Experts of a small language model: 2 picks a token, 7840 steps.
Below are experts of layer 3 (counted from 0) of a mixture-of-experts language model. Rows are named up (a neuron's input weights, with its number) and show model dimensions 80-159. Each number is 500 + 40 x the weight over its row's rms, rounded and kept within 0 to 999. Numbers have three digits each.
Before each expert's rows: "comes after" lists some tokens at least twice as common just before its tokens as in all text. This comes from a sample of Wikipedia text that the model never trained on. Tokens count by the router's weight.

# expert 21
comes after: " |", " the", "|", "-", " High", " The"
up0:455488566485413483433534471501489509556500502465440486496589505513507530527584413451448564608518504526430497485488456505432539463466536443506497546478500572487468459496492459574487525513543518483446520519510511494481538533512446568491492554
up1:455528514520478468495506512499494508542443477524571428516480493516498397503480520503488443528388525485408446497485567466505497476457505479490532479456553554418546465443512499459461496530524540480444491494448472498487452487526443501520526565
up2:504499523489495555451570534568526607490527437503519513487492525543529579526509518406564485569497464457500518527501527430492468469445485559496505446565470461475523515497516479533513481515459459472456462515489468578537471519472500448555544510
up3:385496411479480470484476560435467492494451384522411532552472477466475473532566544537457513508483508524506496497485480450438500530532504451483463451455496515513473513497570495495524505465456439525549473460575485511542526488569525524483471497
up4:494498506525449506526487516486494503570513534553508481502540476529429477503514484554481471507448462533538517510535500451435450473471557506449494518441504550520510510458551476518498538466547470486459517520468531491443425508481453512486494530
up5:523527492512454531446552462534414489555487534485514464497502489426565547483520497450472483470525499551430420437493470534537533446425488376526489478491474548505486460512469496509502492478494579505485482590588544443525558536521469532464525611
up6:460552544446507459488554547534526533506487442539504515528520380519486518537540561448513446547490498505456485474500564549528541481491527531526509423456556507531546580506444488482594526494532562558517498492519464525517492556537461441462520458
up7:562504465557571555459556548576567516510468489482506537585450544493526563478553437491465442474598521457482421450554480521491519478472487523429582506548496509562478520497549448512486546569599471550471526496514493541529520485499450585555446494
up8:554472540484498544482436426558456424460534496483542469505497479497510571488544506483568471446555486477519502451495523450499511435424472531510493512561534506457471539501437542506483476620491509494547541501524461488481457546525453463564585532
up9:512469523463552535489482464540519521396504546513532463491463485507527548493457538443517557533489538399492465506436485507483467480485507491511524507533501470483509527514548473507578472523515518482522518582502489489541456441578472490518467438
up10:464520520543479547522556510552452525525465518537484472529458478469476448495567497453473505505444511540457454446505473445466436476420420522480471517446546480533519516537485483476466502487515590573423502488528516537523468466489475477562467527
up11:514514492463510555594518517507512568515512449522499483469512538470528560562471456469450551511593538470412550529533453554487498520554466505489528490514458553516528490525510579472488491491496463477514458528503439520518451491477542497521481514

# expert 3
comes after: "\n", " he", " He", " has", " it", " was"
up0:461533506534552523577539538611447488501443458456526523559522516512486503558486495586642461422492466421436487504489425539516439501489476530506536536490481472550506494497489500503466511546518611447490466516608517537482554476483542529501500506
up1:528432525489610421597510458496485410454556514447563533537510523492502518558496422539520499549593529499497454411506440456542450482501478503453443499577466422477453515456579547497511537514577519515490535545487554548480484505477547505456491462
up2:469477532590489537486497553569485520555525447463518455567492526571517463452456543446465528484536551454462489549493455463479430416483512535506551553420471576536473486454479413483446485594483517494477449456466542480475468509496504482572543511
up3:520519544475572461508546472553478494479473437496493512529556488568440493539485566522541484428441534470505487527485530503493498427541513464580494441553476504541609489548520545520544449533518559497531548432529487491536446520496514465473508565
up4:442476510523517486530470506579433485464478459474479562535464509452540516470487504458525540560469553587540473489519490414530449484483469470559514373457519527507419539552472494503504502463446473515448406538485529415498471501551440491509477477
up5:413484545439465458512539487557367477504493463501456453549503505522470494503510524490511482474441444488545522470497529517502503444550439490500458490474523477537495478537503448525453447456468564427486494549440471614466476509551517532606488548
up6:532462517527491552522538493529531547482503515526467457404477559389503466542550492482448486474445501518552527491497485487515495487554487420441467482534493519502469446459483532487586491447512460516595479496507512469504539514494445487534490504
up7:540561486498528576489510524506509511430510495513590546531526559478552539491439568472609500441577483330534480458506535510449424496491518555470495460493511513419568555502434500519537483458447533483477488514544456521427495475474532571508494537
up8:552520498462567498510555463455471475471437499472511558493554468449513513537424641578520488506599505472480493492504485508526507501447502517472462479527479486529539490500541484514526521448476495566534525456566469532452501455419518536544544525
up9:526478487551448500524576505569551518550525470501502470570477423491462475481507430458468490584477495560501426491489501443433547496488471551402410468490496507410486509463605472525499541535527536644571462473497496436519519532484471520550474525
up10:425522494560506518391537547494449472529481459506500477456551461515444430497443522420495591459449539482500512480531494530505526504474490451481447473454493461509544466563487499512480443537486613452474537513462496529482435588533524480530474457
up11:468487506512515529560476558596462527531480548520548518459511522618478516434518577523449526573478519537436488511578467506489497452433521521459490526487500508474501643474488451542448434500507496503500501557489521504501520468536439473585462512

# expert 40
comes after: " |", "|", " the", ":", ";", " 196"
up0:522539532464517489457527491530442543517463516491482553542572500512459470444454399481526472447493511486496418488523454458469454502487507501495456446484452533412453558446435455502522441439562490524500455496563540515513471561449490458555568504
up1:501532458502518520598424455549496568507501453517533496443540521461534560437482442485442447513481559500564412552547424503491492561518532446446465512512430499596506529517521434474495539409477489463514478598488461435593515438452505459531374501
up2:466497559480448492489558432503513505503524506512547500475451440449546479498520496504465534437498544495525509530488451565463547419515440481469475517437486502458444518495475477419514502491524492523446534438512438434506546550551499600526581548
up3:535544428547509508543537463511526563529546490543499495518489544513510468471518367489486506497471493448534494468480478463488464552449539523503488529504487511554524544559553569518509486473494496514543508480507546485535425553472509484525509457
up4:538527465483510582535480486439544531484508487457563438474489550539580547443450497568481442571584494525464543533478504481532512487506542504468543546493483451474555512422523585535534465457521464460507465500445525475352452473419530552464460533
up5:556496495445506497472488517512465462508470550479517442449473540416499531539498552522470432501500567548560465500474482524495493519501419411499464517493448509607522416528549460442467535522506493482503554560537506498502480511533476530452505439
up6:467473498452528477481464440450474500517519512494553515492531528485534500555390449568483485559523507587522532504444537556517505443518541465506511516527443502477505481532523529548558457506519522489477556554531491510502506518491479539441461566
up7:496496516467532519533507503481410481579465540507539501529457512492519485437506543467439471453476529551579517493495478530598496457523492450508542548498485517532545489473379475520517457544495481546514417516517469504535410477512504458539470562
up8:494455537421569437510520488548448518552499474499483519492484500508479451503547563433505515502559495462496560490441454508554488458508470541416493476559439574505533495480490500485524524559493443570515466522569461469494446513484482565542491464
up9:484504522525520559532449577505458374526518470544557503438473441439496471558435502511530492546503411436530541509505502486484505498519491544479505501446428469505601524475501546650468478527527517426431525511470472550481468510500500511536502458
up10:466574483493507474458500484561433451487498429482496542497534486545505479554578502563500461468468490492518486497565435531524551533475450487473539470504492518582537515609590454377467463520520484513523466531397450553476546441577529502452498503
up11:491456496480471484470459446456522470434511433512557524460426480451528449509505503575449518520560512429486449495480530561512546519522455423491475449469515464512575511447529490510488507503469536476494476516415540520413478529533548564399534534

# expert 23
comes after: " the", " and", " to", " a", "-", " was"
up0:521509492405512515543526480511497498477478563529520392468527531542488469531530474429567500565478542429450435522550481488515503535493520504462488577498519497548583441395473597480530457491434469444536449524501474444479477517504494492556387476
up1:447569463577548552524412469534475472436426536433500489534505504553596519526452470497487462442494492497454509503526456526504536543515538485515561525578466512552484529521533593514527459492482577450485385559454508499453448516533521515439459575
up2:485507475507577484487489500521493461527485443462521464542513507483430503525467487499500512493482478498534537461529479610522531503449503501548518507513483503529490453506455524451510426457519561459433557511499568546448501517556494506531477497
up3:523481496502456501546464542442495511525497444434487533533571505519530462513508502587483544440513490500461578521467545534529493513499447535491525524473532555561457479434557561461480446542506471494493449529415573509474445548492495543504531559
up4:552493495620454458492496519489474470559500453509464519465545460414507513433531448500551509570523466572610535517428546537525527511492533524427480484461472514525554498465548489517482529512492480541495449516497456474491484495516493544470590466
up5:468494479609505463460484516565457559539451430438453574526443466492489491537533475522550541502465468448509458475496473515572487524555516464453505447487473520552476451490463453485541489514484599561573473506479449495593564502531497525482526524
up6:455518498465546488466522490519488545536479490515530615467491490458502434550499516368464531505562538534556495451476520474524493485416522604462499456487536484539541492594461512516470510414431564546554550486439532499426502469518463533562485489
up7:456485478543452540483503449449547426492505528464533456486545474441526556477501444488471496527479516501437489495458531523482497489598483504536441448471552428520513505507541483473484513491574455546543490520603491474553502519453481482512538459
up8:442530495477486482436512502492488553506544468458501532504482461448491582520528494498422504481526520534580527466458475488488452492530522496450432421452511435548494491480454516478475480449466532541589509534490530457511499538493489538480574501
up9:500549479446497544463533532517497387471394499541427469491504534457538511506531525429455488514439543527510487512506460441566508481461584473438501472487516569510526516452484516550507484520482535500504480490400540479434562512526540478536504550
up10:533506491471483566552456504518472520548471449497568518548561521444513479460445443597490470487482559581510420532603494477543522498493468449527585499533420532477543492561456514550512520472545582478521532530588521448571547443559445516501426457
up11:555450494472531491480507500453485478536453532554554511489489450475433496498503447468437583518535464526571532477539511473444480504495511484497526608497557520567559500466437455482503512527508554471549534479482450515528565484516460522535515488

# expert 14
comes after: " |", "|", ";", ":", " on", "°N"
up0:537459573528477480512519524488452487433530540521533485495527443436479485514482533438493530473504519518506543557537516571482489501490511487427477497596483470452454458431469555504453511467497481561518518467503515430593471521510536580525515530
up1:492461514468520558529425526521396479445488562561567590469481538455486515472479467414477521488512516472538516438526455536481529446560517465484568491492458503453489430479528516512501517461497484456507468483478456470491453503461446495482504505
up2:491531462509457423485515545483509457476450546602542488508457453544509474456512475509462471516482406511501468472507465422559557528486430489598527485553573515493493537514436440534457502515543505500496528541462498573486479472573483481495445493
up3:451510467495476560475581570523479455433462489459463544551495511523540414479496567566545495427535506496376520490497503414459478541471397423468454484463440468447465570498476542561517515477500539526508516519505477552506525524561478519488492567
up4:465411571533484472437540463447562499445466530460522477559517526504566531537543463459524441508529558547455524477510512544497466480468507515488456501539467476500516428462410569535525510551511460499476527507535505509525515475554481529521536530
up5:466532503509527486407569526501514495416533576556476543513470477561465560449505571561530492513487497528498480452489460472538520484420548475556459504458470499514435446494526468536511481523426462555508482517476504493541517492502520503568504551
up6:511568466444457459498527473476500478547497512501504502514476470529508465569432510561489422483465546466517539528495520558563477517554514507502520465502480462506486490473527502541497534457466525482467494535503509559443543455454493536475541492
up7:549466499505558489464398518496443468474475589548555471489505483515467517437447575561529354508509452544463453397497510547544515488504497536450499490468533534528426451508525472481450425493516498563508475532496517574502531492443474482556452449
up8:474487550441554580506429496540510431392478526540511504467410440435498408455492489435441519537547484512540477552530420495473521513482480446462517546579479488450542518461452510536477485464536466528553461485497478447548475480477487510518472535
up9:519536505488425519474511438486475449473505436577494470460481424422493431526477424390508553500486507445533552526496462518512562501486499494476517553584468518456520456527532435520542605460549566491524473458441460504426424546527466623522510542
up10:497526466464520540464405495517515476462489455553553511510529457484497473584478561550526497491515488438483513474501552615560524455574535487540605424470533518531492477496503465466541447493457475491416525525527491485451503540576455551473442578
up11:548524489480485517532488554455492570465517401452468423523597485520558502534479573563511494482517479496408626494512482491479493473500481558481558449535479531471508559514486486533590483495504511501443469525536489450463467490485545540523532532

# expert 42
comes after: " |", "°", "′", ":", "|", " +"
up0:436458594504512528477503496470394468456542438543559467549501439539469426426488590471580567516514583489422479491522525520530478485453439472546462402540506516531417538486537512523498523522525526501446495481492437495474494499486488483504497458
up1:482502499472525560418533432468553455442569429490497464523509538512521481477430528468481522433484533575565488526512513528460453575504455510500489500474414483471511533513408448482521513476500499569496483594508496481499498510520539519516543473
up2:555484515409518429507553571509472556515502523535470405481517539539496510471494463566488509589486508531521505541473460537504511529495527484575396489467421521518478492475505492466500493452550468459505527487571529561497503478541505559420506496
up3:484475510554480427484505558569469460445528545505497565529442571479389495584504528539447500496516519417536443494549511471513512482527398459463448509521528506529440475493465487429498525511502512525516494456484524430463455504484507519490478477
up4:471467454488521501494440480507471487567464501466489446430459466525491501544505443542403588518512542408503457556482494472508455514514509503460523517508478510579509463530563483497536499450518405482543453502486533509454518479492490478443493527
up5:500513458485518432496421509525536490602523473510407426572515534551510488440513497352440567434479482572451543496528457546525399481506558458507460566506462543546514439491499477525568499467531485505507474503532494553477576496457494480532471521
up6:419520496499460505529510515499479499521483454508482492456553501483492495486471502502498497425499578476469540577503485542548449471461534433467540532527490475535473524425530509447519474532443503478443497556496464536508534451469519485513480463
up7:498492539476488490520489395511456547563492470469523419518529495541517528472465488519576506514449465439462554499429495525450503495509534479492525474521503492431433467528408487501470484501547496490428540505531484546499489549515488500455533582
up8:425440531488576476429453519519486557517454466571533461450491473514519453433425494481519602500545537485501479534479476489535569504476508467443509437502525493410483488519469507479490503530506501515525481456555499513452424569543514472526479553
up9:489475559504452471480524507483475496473473447438515515495484455527471460484502523539499497428494552545452538511540488534508569407492482468448517434472482485594497485488549518585517523549465537494513582546448476546497540547540505503540494466
up10:507423527489578446469465494489510485511488420522490426517467537519492498554603544529551563518494477492474476497546531565550552531507497429521507497513491477455412523473488452485552509534480533515512496595465447491414539457473456460494403558
up11:481458456538563594487492430509521471507485556516537452465492475571514399562506433466556535514547410471551510467513496547473497528481571496523540544516531493422568468537563543556463495494516557449478506491472488545497542560540441472423546544

# expert 25
comes after: "\n", "==See", ",", " that", " where", " /"
up0:524522527453504499509474546501474553592535552525537481525463501436557474480534472395537478475485480433519557499501533508516484489469447517422549545506495522466514505526459460482447440460470565454515497494516522522508498474450503434544513465
up1:470561542517501544462494551527526527588495574510566489461499549542498498513492552518500562544560412479471443444493401546483471484434399456540459484487516510465452474476542446457473526471478495548468542491514533486466477527445516500483445454
up2:566515484463540507505546487449490524484462492501516477450427499497524485458509448517488478518508523534508498551503514496461551451497505566477526488535500449528548494487464455479457450425482516480453544576555441472512567443483539496493527551
up3:475528494500440428482506465480495536453484462413380535540521444455485493555496418486495492537553592459506455471453588473467555517529572533517520482497485511521453403442530476481575433500487490440472504521392479516438476506501473516481435563
up4:495534475466495496429485479516470508486468568491530565537558429575556460510532504552502529475506453463535477478570483549510491479433457520495498498523542538422447434533459478486515469485438539506430500564620553565449422464538510516466434452
up5:441516451505425538495377395447491504463542594528539565444513506517511499528438488532474524494531495435556497455577499424531519567506564526483526492494437493535536538566489497508526439467475452481508432536481510502482429540509485502461543422
up6:494469538538495553579524456574487495394503480488458469508585561581480538539504479486501445503503457471458460507475441457540502481507478432524507533518488497510494521519515507522419447577511561494575508492502491538469467492522553527512438561
up7:442500475492481453501494517457468435480499438407488536545520437450472461519485510512510460558530523454488484481493614488526559441445578504510546477488506479483553418487530525526577541486604538537548543529471487581435439562478464493514473578
up8:432511496488527532566491395486459472492541412455546528462547503581563513518525506467526487507525508443498502454486566468507565452473516477528470517508521518428564570470507415508533439503553459524563527452456480569429455618513496539556440556
up9:493526454536468484529451540512484476554498443464418458538482483456507517525487383525470460500530616437533451468488474455416458435505515563497493464452382476528459484553518504483553546469541528469445546549393415532498515466519490514540509521
up10:494441492490559560561532557431487445482506536576482562462552521510454469532525509568549518456385438473488505534526505457481488501479515484438496502485515564538470456552433531553471416453541530515505516472521492576485484497487437442539536448
up11:517486515541381552522529544515503520568517437466494493483572541606522461554493587420467530501524486490472513454469481518516511473554554503526465581459499513507547455490527460498409511518455534517467493483537546530455433495525493572443484498

# expert 2
comes after: " the", " a", " and", " of", " to", " The"
up0:495528531491499447500488534504473478540524510468480461491465494473484537548478440461528554494428525553531496470507513503497512508515486517485508447522525546494459488579508606531559551489482470481423591482514546507566524515513430570551478515
up1:515547526485487513540577486546461473481498501525513469432525478464433466469525496482443527418476507471424507477555457466524518489491469500486502514485536507521431538509469568515437501484543500514448521560572592487486474496493534435488434448
up2:453526555521476472564553538456514467569474466486452467463535511487485470503507484529572528514529494443487509489421411502512524430502551522464457531434491499548471572421542540571465541545452479428552498431575484561478541464500497502483446443
up3:517509486460472550591519494499454449449502561430429506511484482533489486566521419492493472466473490426470475512512510476525497468474424514469623506462493506490433492520520461536553499476491508485481514561490500575451504532523510404502475406
up4:448524470575519556541427514431520511579498503508470508501474515497535503536530548484493480472501488495487498503543481585516500460504517509487551515552513537456562454505482574433540458491464570475469401513527538486446509558550511530463448522
up5:462461533438504522474458512475465430525522439502465493446401477567537466517444628424448475503524508482505456503457522503535530488552525485530500578472448560481572479476461431523537537494458533498502496560469475441416498495539506516478508628
up6:522494489576516478570468554462431491486548435538552496486533421577454459474482541488522475431474456515525494499488440477609507430495487500433561450440498522475460450454507591460577498507554499511490536493500505494459467458486460497546440513
up7:466515498502522501546435514545446484502494548475493499427491524486513490474538516503478538484493553540467497523547465504467490553535503514588471486542535559506524493522505526448452475428477441501541441447496550455495456452473493453389452523
up8:499494496552452471585463500489427500618419476550511507413438456496540436440536526458528471464545447557481523485492408407468532540504503447582483471526507479508508473555474507498546492458443564452548526484473460570468508513524483563450441426
up9:499507502505524474466494457468487523453429451466534504501520459500514494444461477422538494512555476433458536514543468521491512503524436493553483533471505476483538524487534422541462486521518469525620462517508507459581511524535521501562475505
up10:476545472501487559509517499562480470529458491536448489473448479439507519500493514447452443517545511449505459492516474387494561560508529473541548558473509477538472503481467469517506523516497484446559448507537527596450482458529525469438506533
up11:484444506485516582431483479472528458505511543542531527534509504573475495462516526552562517523509502476533456508500537544515457521462516482478539437447483511478495450530485497517488512492450549519547530465561560467550492464494530458530510483

# expert 60
comes after: " |", "|", " an", " a", " was", "'s"
up0:488518471428506540561440589522484587543513497519461591376554487589486515475453549457465512463502480457470454485542529482578452446520482577469445490525487579444500512433462471492504473429480482451536483487538506562483498481459463517459448462
up1:505543480485504520471535489499462512592557557480514531540524535473495527565575513522574593468454548506457497486532435439455459494622491489498527494495573590506422548482545510465444542455475469470512498523550521563392483486437435490388566453
up2:492455457542597471440456438477547424429546509436438528538486430464497519526500472458472510485558543472651457521459453396476559528510511515416454476461509495526502501504444485479487486497498501527495544510497473470465456472615505516511495485
up3:474548526481530487449570520470463487420470502524534484487497573550498583494442526520497487513558479476431435458467479487529486517461496446507486488422473477491498468539435489525482449514444502500580506506559478483519469531484499476475377438
up4:490474535546514464518436526489521495546503488414497452514529520467532512435493500495540521496475506521507477460465523594510434504541539482476496512528459625497475589477624451445519483506540466503531483496539559501413469481553528451528489502
up5:472486467450477560446562602461471510504536471467502481468490572569527473502452511499480507467587494477405527504485521464537525529500521468433480567489529477468541516525420579488509456492447621530484534443447475514496490516498500517476403530
up6:511521430433459456532477475441500517458521503488517486480514565404522457524608508561497520498457532555519502525529492565550436504463465475465490501465450531564545496486524530479462448523499497469479515510543543514499469445535531515523594567
up7:496511508475396558531370495488547488493489502493498507466538539490521529441447510448513462487472480495499466497556511523454482489503505600449542488518468513539506438519495483553545553505519522449533476550558537436504438419515476510517514501
up8:446513445490508471488497483439532561538495435503469531544557469435536501505562499473482576454501538536536490493499491462397471473466442495531555491438491551569408438511455545541557527542475517529530566504479556459475518456599532532532533525
up9:492497567473468575506517513483534480486580475468527509459506495507459448489504511498468495604567492513512488464458489492509594456520527517483522540522503485496592524488496548490542516473509489501513483500410465504508457567513470512530469544
up10:501521532528445518495494452525496450485464457473440508531520449549543492433504486444566547547582526493570420455507448506435569464467561497502500435471506512513489574531476486581456491511472508590483510463505518544504497514555480527493575507
up11:509448522476443575557488466476487471498508520503541408494522453558480462522515595507485532563485480543445485494447536435463526442498529532526459465445548542500499483516514503511496578532468501511558601534613532593487451516534485554515528553

# expert 52
comes after: " ", ")", "\"", "%", " Party", "4"
up0:498560477457509441464551505445477497612556443525459510478486495457561453422519463532477502569493551490478527495520536562461478502485515489447411472537406489471452445547462552541466582531438514563537483395482534511512534423492513541486528475
up1:449509395508538509528456570510461438481472497541556501441570516528485422462461556450471523450497464479463484522517443412482518535456567447510436516507493521575590471551535509463564450483534504499507490528524498490504469593515531487462453499
up2:547499481526465539433479500518409503481458541550580523501547517563526580512467511532637421522517458511521490463488542445518603571467560568505522504452556456505612480512521510534558482471519499513490522549524518478518492546578458491515476570
up3:518545478584452557482496460507508551435441463466525502458485544522515492543539429562523506568445507501512492453549492519455436513548435480553522523448538505525413491553482513483474527548452463532533563544478572472484537424525534453503548476
up4:493541501524439589470475464537453560518452570496492510499522462565497601529536484556532434564503490501563483460526506490466530448511445492480572455446587521556513529529489474594504484519417508482518497568508454550483573504540461478561459532
up5:458567492578544535579581488579564542469426514445493455476462467433409531493506503475439544562511481472561501501511479425529482481465433489379467541472538540596466512454492494463481474457472501506521458454498497514531522554540489476536486514
up6:491577478502463570486483471509466548409441586459542408466506480550482487579484508528450453501427440533495487504512587399533532495472482459619579461493492566552522499468448477486426416545538469526510500565508501514514487445531493472550441521
up7:482491524493522484467539556513572480604530450537464554495451514507538466476534498527521522488560554519522511476469510550507445478462533468423432465502480451460515507459511548512459526425456458497481521468535427517487509538518452524468584487
up8:514446514476498494496475448532531524546471466515505526504482484506505513436494534503536549472457548522516471499465563516532537496512450589471445526482552471423574542492533506490518474405488477485547492515519431487520487399462447539510511498
up9:519467504533520511465513483505615476619454428486487517532463453499524454514523436555480482602557542436494506540492521521475516535511537534459519518519518480472448538534503551501524560411508462494481510480490465460434533526485472553422541466
up10:499499483490465562512464556522428445535462528457521490474503494538493496495474563469537477491553470501448503529518439430527525515449561483566485481505470489597565477490566471471538502519563531464466478517463461509478463622483446533517519496
up11:501549519485506530496515521465448492450487438492572524480487497551524471518458508548432488586455500527522514461508512459516545497513542518480570461515436538508565436492583463497536493511555467526469477524501492503469515493537518486518561493

# expert 46
comes after: " of", " in", " to", ".", " on", " and"
up0:588567489484482503559490457521536536513514496502554422509509428458499456557461533544381412527453596537484506495514475534525501514486480531465444521488496539554539469520494441488488503549414492466424443551553601515551535486488464528501468461
up1:465469480513566504519469534551497501474464460514477486500526534484436491411541525514438505477475479528462408430549495472456422488521478531554531490482503505465528552429502435515510487520476473490433503533508409482509517461487446442547479541
up2:452483487532530513502476510509529532513485470501553500512516506482464513480531479504511479482520431474499440454529446504457537498548486515481516569512484478475493520414486511483515451565409507512517506485520518572509497473493530552528490544
up3:551421487556542492539452510507565515557524489509504449462473426517479500554557535440422522489436525512472482541505539490430457506485576472562519428512497509542545536487518523560467556547519485482513502522441486515449503601435514463512467486
up4:556477503502592510506516518521433537450444464523488460536442516413502525446542423474562519515459562505545523522597490451462454488480434502434464500461541476516468488448577493457422503488493481448517543465543508514542588469461454488538464474
up5:491486553454536499508534520528487374431489458539449460425528463394413478469524521421490523421598463524515487464524580531420514469503477511471458532459490521507476443435584509600531556522532506460489558462515499509466518517586517504568476489
up6:563478506522493518533542560505487533498488472491504531482497400460480476456544456595533520484511559509561420558485533514504498463549445460498482489508485569481506489506561442506473484399539499518571502485470507478485529495524436517511536496
up7:534489504533454500473424482519495501521562460531465623576520495519497539483541557466568453482546499449497505534468503529522541445508525542500593475463516576528465502492524452490514476546604481507448481510476496486460474543440487480558523492
up8:432539534512462566477521549491457477449503472562436650551527465495511479449554487508537472476603464490469528485492499488497533485486457453464516544501447531521507472493526446447455535496530570567498478471486502611487455539502504520532560416
up9:503558486529496483532525538484482485505564514519444518511559501519490453463486507532498459467518519524509557430519520559513473459475523519484582502534490476487502469431483552567539483572447542563464535505428489530535540507497571472493508513
up10:493458516536506509515516568518503528515520473478492592560422411458463393443556529559471525436483556449481440551462519551582485485509520414471496543491465480499498431417579469480445511466459503555450490504494572506501515555511433551524546481
up11:483484522445533534505584585530515501505501506569461490456561530560520475512492510625561472578430549484452522500480576493497514457507445508561492454483496480469483538541528544457480540481470458495476563441486481531513505398431520476500519535

# expert 17
comes after: " of", " in", " to", " for", " as", " with"
up0:484480535468517449544450534479568447508402515509517512526513534461509502463475485496503476405464556506512531526565484514493506465532550549484517388483539549459521540438538476468465567449564572515486472551397535516485521542447477573489519542
up1:495524503561443521555507505511495506499478445511465522454550573448469520492469540503538553500459577521540523474495539559493490483485471452461490468518432535450454596492536541465556497517463480557483450518512497492513471520467492508541561402
up2:522550552536466539554558458447578540417604555509486493490485619484551592508538530490534497546560470476507496478543594552538474481464473449451479524520457493460453595460468522592496526526430475498448498486549527471514494468499606473542503513
up3:506457548473530504414404520477477540490446421509587484512513443507431512496501533490452424512465489512452530506458503534483537484470440592535539475503559522535503450514548419450515454487485493481433487610542504508455456472599437525516489543
up4:462532465576485508552445481535397502488464491467490540406549445498462467565547453485534500511436493533505486565547480583517500520597482523511484515531515575559511513505541429449514520439534578547470512534463492501526507433513505453550504565
up5:547459507537563549546570502480497510542519468449476550490552592538503516523613535530560516596447543508496549478481500497409428474479548497462514536495481536436486503519508501505453488517538545494501503447517417497486456510450564540517540402
up6:471463464478496529475435488496504522462492454502575468487472436449530494517533476483466503456464484490509433594457478443526493520392489488515456462449502559604538438581545533419582454493558500436438484505512559494533414514582475510434477532
up7:524443500507496478512503525429564455489544553516533514470414512499531466492559524561476524542552476562461544527550487543500386489565495468454496485500439515454461389506414483539475590520481509455556527462465499407468445440420465530467530523
up8:513517456511531459469480549447463396436460520490432549447510468468553546502496473496609457545508496527548517549453527543472404492528502453442503465430461534486443564459555493462489476456568559501402546488488559529430540466531552526538499485
up9:412526503536521523480594467484498587439441510479558517538481500567539500527515450519529515493466458488544434512501480465496484469470466480532523492469526459495478531504540469473498493467552526441455510513502561504511473529497549566501483561
up10:449508459482509570449482525514532534517484500463463527491485510479496534464498498482500481570447489504515478581441535478470548573459554512557449493484547516533541479567498480489618484537576472488465488537528489458520483551608515456487495497
up11:508478449545513504431591539507491583525426393473460549505509519499550467541588497510489558503419533527491505621513450465477479557432440438462462513471491557534503423555516498469557463532566543476553519459420510496525412527487521519447507470